config.yaml
d_model: 256
activation: "squared_relu"
moe_layers: [2, 3, 4, 5, 6, 7, 8, 9]
router_score: "softmax"
balance_bias: false
router_bias: true
n_groups: 8
lr_router: 0.0008
tie_embeddings: false
beta1: 0.9
train_tokens: 390000000
Below are experts of layer 5 (counted from 0) of a mixture-of-experts language model. Rows are named router (the router's row for the expert), up (a neuron's input weights, with its number) and show model dimensions 192-255. Each number is 50 + 15 x the weight over its row's rms, rounded and kept within 0 to 99.
After each expert's rows: "gets" lists some tokens that make up at least twice as much of what it gets as of all text; "comes after" lists some tokens at least twice as common just before its tokens as in all text. This comes from a sample of Wikipedia text that the model never trained on. Tokens count by the router's weight.

# expert 16
router:31 32 51 54 38 20 53 41 36 63 69 50 42 55 51 41 47 55 44 28 60 43 37 35 44 46 70 41 50 32 49 59 42 30 39 68 61 34 71 58 38 56 64 33 32 62 54 51 40 51 69 33 59 41 28 40 61 72 38 75 54 43 49 59
up0:44 58 52 46 70 31 76 53 48 50 46 39 39 60 50 43 61 35 30 60 40 46 42 52 55 52 47 50 43 33 45 35 79 64 70 57 76 33 60 63 68 92 74 60 32 33 41 58 43 46 52 45 31 38 54 58 56 47 81 57 61 79 64 45
up1:30 42 61 45 36 45 57 60 26 40 26 20 82 63 48 70 55 50 74 48 60 32 58 24 34 67 59 71 34 49 39 32 59 38 54 47 27 47 41 41 61 62 72 64 44 63 34 26 48 50 47 31 59 64 58 43 53 41 62 51 42 86 70 46
up2:48 62 61 49 55 50 51 42 75 41 60 81 54 60 33 64 41 54 47 45 55 39 42 58 55 66 54 73 42 62 45 52 49 30 31 57 46 75 29 34 44 54 54 56 61 67 37 30 46 32 32 67 42 46 50 55 40 61 86 28 53 32 43 50
gets: " S", " C", " E", " K", " T", " A"
comes after: " |", ",", " the", "-", ":", " of"

# expert 15
router:42 45 47 51 43 57 40 18 29 39 65 65 32 50 69 42 46 41 35 42 35 47 56 34 33 70 37 57 42 23 69 61 58 21 27 58 43 64 74 43 28 57 35 41 67 57 79 72 40 50 76 51 85 49 40 60 44 76 53 70 61 67 23 64
up0:78 56 31 31 54 33 46 60 73 33 41 52 49 48 31 50 42 53 42 38 33 53 49 43 47 71 40 88 50 58 36 39 57 70 37 44 52 42 54 67 63 49 49 57 36 84 39 42 41 59 45 42 54 24 51 25 44 50 44 53 65 55 55 42
up1:57 51 55 56 24 50 63 47 52 72 44 55 61 31 28 52 53 47 31 58 49 54 78 49 24 48 46 62 81 82 19 79 50 39 45 72 62 55 37 57 51 55 68 61 68 73 58 46 44 48 77 42 39 30 23 42 51 70 49 36 52 19 76 61
up2:65 61 56 70 50 65 36 65 41 47 40 64 48 66 57 59 33 52 50 50 00 53 64 55 66 53 43 51 55 52 67 65 40 59 20 46 33 19 55 50 53 58 53 77 61 37 47 53 54 57 52 44 28 59 50 41 61 70 58 58 44 73 39 44
gets: " the", " in", " a", " of", " to", " on"
comes after: "ed", " of", " in", ",", ".", " to"

# expert 1
router:38 50 34 24 52 47 45 34 55 70 68 49 28 64 53 36 71 37 48 32 47 69 25 24 59 19 57 46 41 32 36 37 25 41 25 65 75 55 23 43 30 71 69 55 58 52 74 75 25 22 73 66 65 52 21 39 55 63 51 75 58 35 30 51
up0:42 27 60 45 41 57 38 46 62 36 24 70 33 46 50 50 60 48 40 58 23 15 29 44 73 62 76 63 37 67 44 34 41 33 72 31 55 38 63 57 13 53 54 50 34 57 38 63 56 61 66 73 43 70 67 67 43 46 32 51 52 43 52 41
up1:53 45 52 75 46 54 33 66 51 72 36 75 29 34 71 42 53 63 64 58 59 26 63 36 51 57 36 69 66 35 47 38 68 33 64 36 38 31 28 44 77 41 34 40 40 61 51 52 63 30 36 50 36 62 59 68 50 61 37 39 55 47 30 45
up2:69 61 65 76 50 42 64 36 33 63 38 30 60 45 71 39 56 19 41 57 53 22 45 72 54 53 50 22 61 68 45 41 42 33 67 47 58 74 26 71 65 21 61 25 34 39 56 49 41 22 64 33 31 31 52 61 53 29 23 48 37 57 45 51
gets: ",", ".", ")", " was", " is", " and"
comes after: "s", ",", "\"", " It", "es", " it"

# expert 4
router:42 68 46 31 58 46 45 36 44 51 65 34 39 59 83 66 33 21 56 52 55 72 35 41 69 27 70 25 25 42 42 74 60 37 37 64 63 31 69 57 35 70 33 38 51 51 45 62 32 43 75 40 65 45 23 49 45 44 52 77 65 56 72 80
up0:57 58 63 25 38 69 32 76 63 44 41 71 53 21 58 55 18 61 35 62 58 33 37 48 52 68 27 54 50 37 62 34 78 58 59 52 52 42 41 89 68 50 50 51 61 27 93 58 41 61 39 55 46 56 35 61 70 76 21 56 30 64 61 77
up1:51 42 37 54 65 46 48 51 38 29 39 35 61 29 31 30 49 32 47 40 51 20 73 63 45 24 76 73 41 59 43 75 51 70 56 43 51 27 44 43 67 63 69 77 41 31 57 81 71 48 39 57 34 35 74 23 84 53 64 30 46 44 81 48
up2:59 81 75 18 35 61 40 64 69 30 54 73 50 38 60 92 43 51 34 76 46 26 42 53 27 57 40 56 47 63 59 43 46 64 56 62 69 54 53 55 47 65 76 49 58 60 65 48 60 24 54 59 30 60 49 37 58 65 73 55 45 31 77 30
gets: " ", " re", " de", " b", " c", " co"
comes after: " the", " a", " and", " to", " was", " of"

# expert 10
router:35 67 38 65 41 38 50 49 49 59 48 60 33 61 54 32 75 37 41 39 61 58 26 31 29 52 54 41 36 42 43 41 63 26 31 63 58 40 61 62 66 49 52 51 70 53 79 47 30 32 60 44 58 31 28 36 53 50 59 62 45 57 72 62
up0:44 29 42 60 43 46 36 47 64 71 60 24 20 62 54 53 87 58 58 59 45 53 41 38 48 80 24 42 43 45 45 42 36 26 59 46 35 37 47 47 36 35 76 75 56 76 49 76 49 62 35 22 47 52 59 39 69 64 84 56 33 71 35 23
up1:75 67 67 61 51 64 31 67 37 61 51 25 55 45 71 70 79 21 21 34 51 33 77 47 27 18 58 56 43 48 45 45 45 42 62 28 66 46 39 60 59 65 32 68 29 50 64 71 62 65 45 46 64 42 74 57 46 41 74 64 47 41 49 72
up2:50 58 73 25 64 55 29 77 65 58 67 51 77 62 50 51 74 38 63 68 50 42 63 35 58 39 47 46 68 77 54 36 77 33 46 69 49 53 59 62 35 51 72 31 57 60 77 62 66 37 45 58 59 62 44 33 45 73 38 45 37 49 56 30
gets: "ri", "li", "re", "il", " Li", "e"
comes after: " F", " ", " W", " T", " f", " S"

# expert 8
router:28 44 46 36 56 41 34 35 21 45 73 68 53 64 67 46 57 40 65 59 62 72 31 49 40 73 57 32 46 34 52 67 45 40 36 66 63 43 60 23 41 64 29 35 47 58 58 54 53 35 66 39 58 41 45 45 43 62 70 56 54 56 64 62
up0:42 78 66 37 49 49 57 51 31 76 45 74 51 39 69 33 65 25 44 43 26 51 76 68 24 49 31 26 82 41 36 34 47 42 63 38 43 07 49 50 64 68 67 34 37 52 63 61 61 58 55 43 52 36 48 29 72 25 65 57 51 37 41 79
up1:56 53 18 46 62 40 55 37 42 34 69 62 36 45 44 41 62 34 61 38 61 43 58 50 59 51 64 79 42 25 47 43 18 58 47 36 29 76 44 60 49 54 64 63 52 52 53 25 49 48 65 67 31 33 81 19 59 17 55 51 67 41 46 51
up2:62 56 21 45 56 01 45 45 56 48 48 53 45 68 48 26 60 62 53 70 45 58 43 59 46 66 43 27 75 34 35 42 60 22 79 20 48 41 30 66 25 20 55 57 39 63 45 59 72 49 37 34 50 61 27 74 42 62 78 51 42 39 46 53
gets: " ex", " con", " pro", "la", " mo", " di"
comes after: " ", "-", " con", " a", " p", " the"

# expert 0
router:38 70 45 53 43 19 39 38 42 41 55 50 30 43 73 27 64 32 36 65 49 67 29 47 34 51 27 39 68 23 55 57 71 37 26 63 68 29 51 39 34 60 41 47 57 60 76 65 40 33 50 27 84 31 57 55 61 60 60 64 64 64 34 38
up0:58 51 63 52 47 35 39 48 78 45 44 44 54 63 31 52 53 43 47 58 39 60 51 51 67 72 53 24 66 42 49 54 77 86 28 42 59 81 76 33 61 73 88 27 29 43 43 41 66 66 38 53 72 45 24 56 35 48 29 58 45 46 40 33
up1:64 56 65 58 67 75 48 73 39 30 40 23 56 55 65 51 50 63 70 71 12 27 62 58 51 61 65 72 60 77 53 53 74 47 60 31 60 53 45 59 49 34 64 42 60 30 83 41 87 33 45 62 62 67 46 44 75 64 53 64 15 34 37 61
up2:33 20 57 73 62 57 51 67 53 75 54 60 34 53 49 45 53 36 73 27 49 72 40 46 50 71 47 46 53 29 82 56 66 41 63 59 36 38 61 58 67 40 52 25 42 43 67 45 43 29 38 48 69 68 49 77 52 65 52 44 58 65 46 51
gets: " |", "-", "|", ":", ";", "="
comes after: "\n", " 0", ")", " 1", " —", " 2"

# expert 9
router:56 67 50 54 33 48 58 30 41 26 60 38 41 71 66 41 34 26 59 61 60 72 41 50 69 38 47 35 48 35 59 68 40 27 27 70 74 60 68 50 43 66 33 41 59 60 57 47 48 30 53 41 57 45 29 38 50 59 48 61 50 55 50 60
up0:64 35 38 51 46 69 59 70 42 36 43 29 54 65 51 49 50 55 59 52 48 45 35 51 61 55 34 75 45 34 49 54 43 56 35 32 53 79 49 48 47 54 47 63 41 54 22 71 27 66 31 88 64 44 27 04 39 48 39 63 55 50 25 62
up1:34 38 36 41 59 42 22 62 62 49 69 49 65 56 37 57 75 43 62 49 43 67 87 62 31 41 61 54 59 62 48 54 52 22 49 41 47 76 36 57 37 38 68 90 39 41 40 36 50 28 65 60 47 56 48 62 74 50 54 53 55 58 54 48
up2:51 26 66 31 32 36 37 13 54 38 52 31 46 47 33 37 51 37 58 73 14 28 65 55 45 30 48 63 50 49 40 63 56 40 55 30 39 50 51 59 34 38 56 46 67 32 48 61 56 52 42 68 27 75 75 15 61 52 58 37 45 44 47 33
gets: " f", " p", "s", " st", " h", " w"
comes after: " ", " \"", "-", "==", " a", " re"

# expert 26
router:66 52 45 24 36 45 46 28 39 64 81 44 26 51 67 41 50 34 24 61 43 43 29 31 42 38 63 20 60 34 39 72 73 51 30 69 60 61 43 37 35 80 48 30 54 57 68 55 40 35 57 23 48 33 33 54 57 48 27 79 52 49 56 80
up0:45 38 46 50 49 51 62 52 71 52 31 56 63 55 72 68 45 34 66 73 22 47 46 37 36 53 55 66 61 43 51 57 57 85 42 45 32 32 41 35 16 26 61 55 54 57 36 55 62 40 43 58 36 40 55 51 62 42 60 35 47 55 22 54
up1:67 51 36 62 50 67 68 48 66 37 50 34 51 59 24 22 58 74 36 49 35 22 51 53 83 71 31 45 44 50 93 48 28 72 39 39 56 43 62 46 31 90 15 32 51 47 58 57 73 32 44 37 46 57 48 35 68 79 40 67 40 58 59 45
up2:42 34 61 24 10 45 28 42 44 38 34 56 51 55 44 62 50 49 57 24 92 46 45 38 16 62 51 46 21 54 48 74 47 68 13 51 42 84 63 51 61 22 40 45 48 28 43 32 59 71 39 24 58 69 64 32 62 72 61 44 56 54 73 50
gets: "\n", " (", " 19", " \"", " ", "=="
comes after: "\n", " |", ".", ")", "==", "==="

# expert 7
router:54 62 44 43 52 35 46 19 50 43 64 67 32 80 71 33 56 33 40 51 20 52 33 35 34 29 70 34 59 33 38 62 45 45 39 76 66 44 40 51 33 57 62 36 73 67 55 74 28 43 78 30 52 36 55 46 32 45 40 68 58 77 29 75
up0:61 73 79 42 43 32 59 62 25 52 42 53 57 63 29 56 35 51 69 23 53 42 27 61 41 47 61 59 51 46 32 20 48 77 52 51 41 43 41 29 64 42 24 48 73 50 43 59 50 34 46 40 53 47 26 34 67 38 62 51 31 57 51 51
up1:00 52 57 76 57 45 48 41 49 52 56 36 47 47 50 53 41 59 56 09 49 43 53 27 43 39 36 57 22 45 67 48 60 45 28 31 77 34 53 54 59 23 53 44 50 67 27 56 51 56 51 64 36 49 29 54 57 46 26 45 38 52 35 56
up2:49 65 52 67 58 52 73 35 42 38 51 56 49 46 44 49 21 44 55 68 43 43 56 45 77 68 22 32 64 66 52 57 38 63 51 57 59 70 72 66 38 65 64 30 55 79 85 36 60 48 34 55 73 44 67 49 68 50 68 61 46 31 59 35
gets: " 1", " 2", " 0", " 3", " 4", " 6"
comes after: " |", " 19", "–", ".", "|", " 18"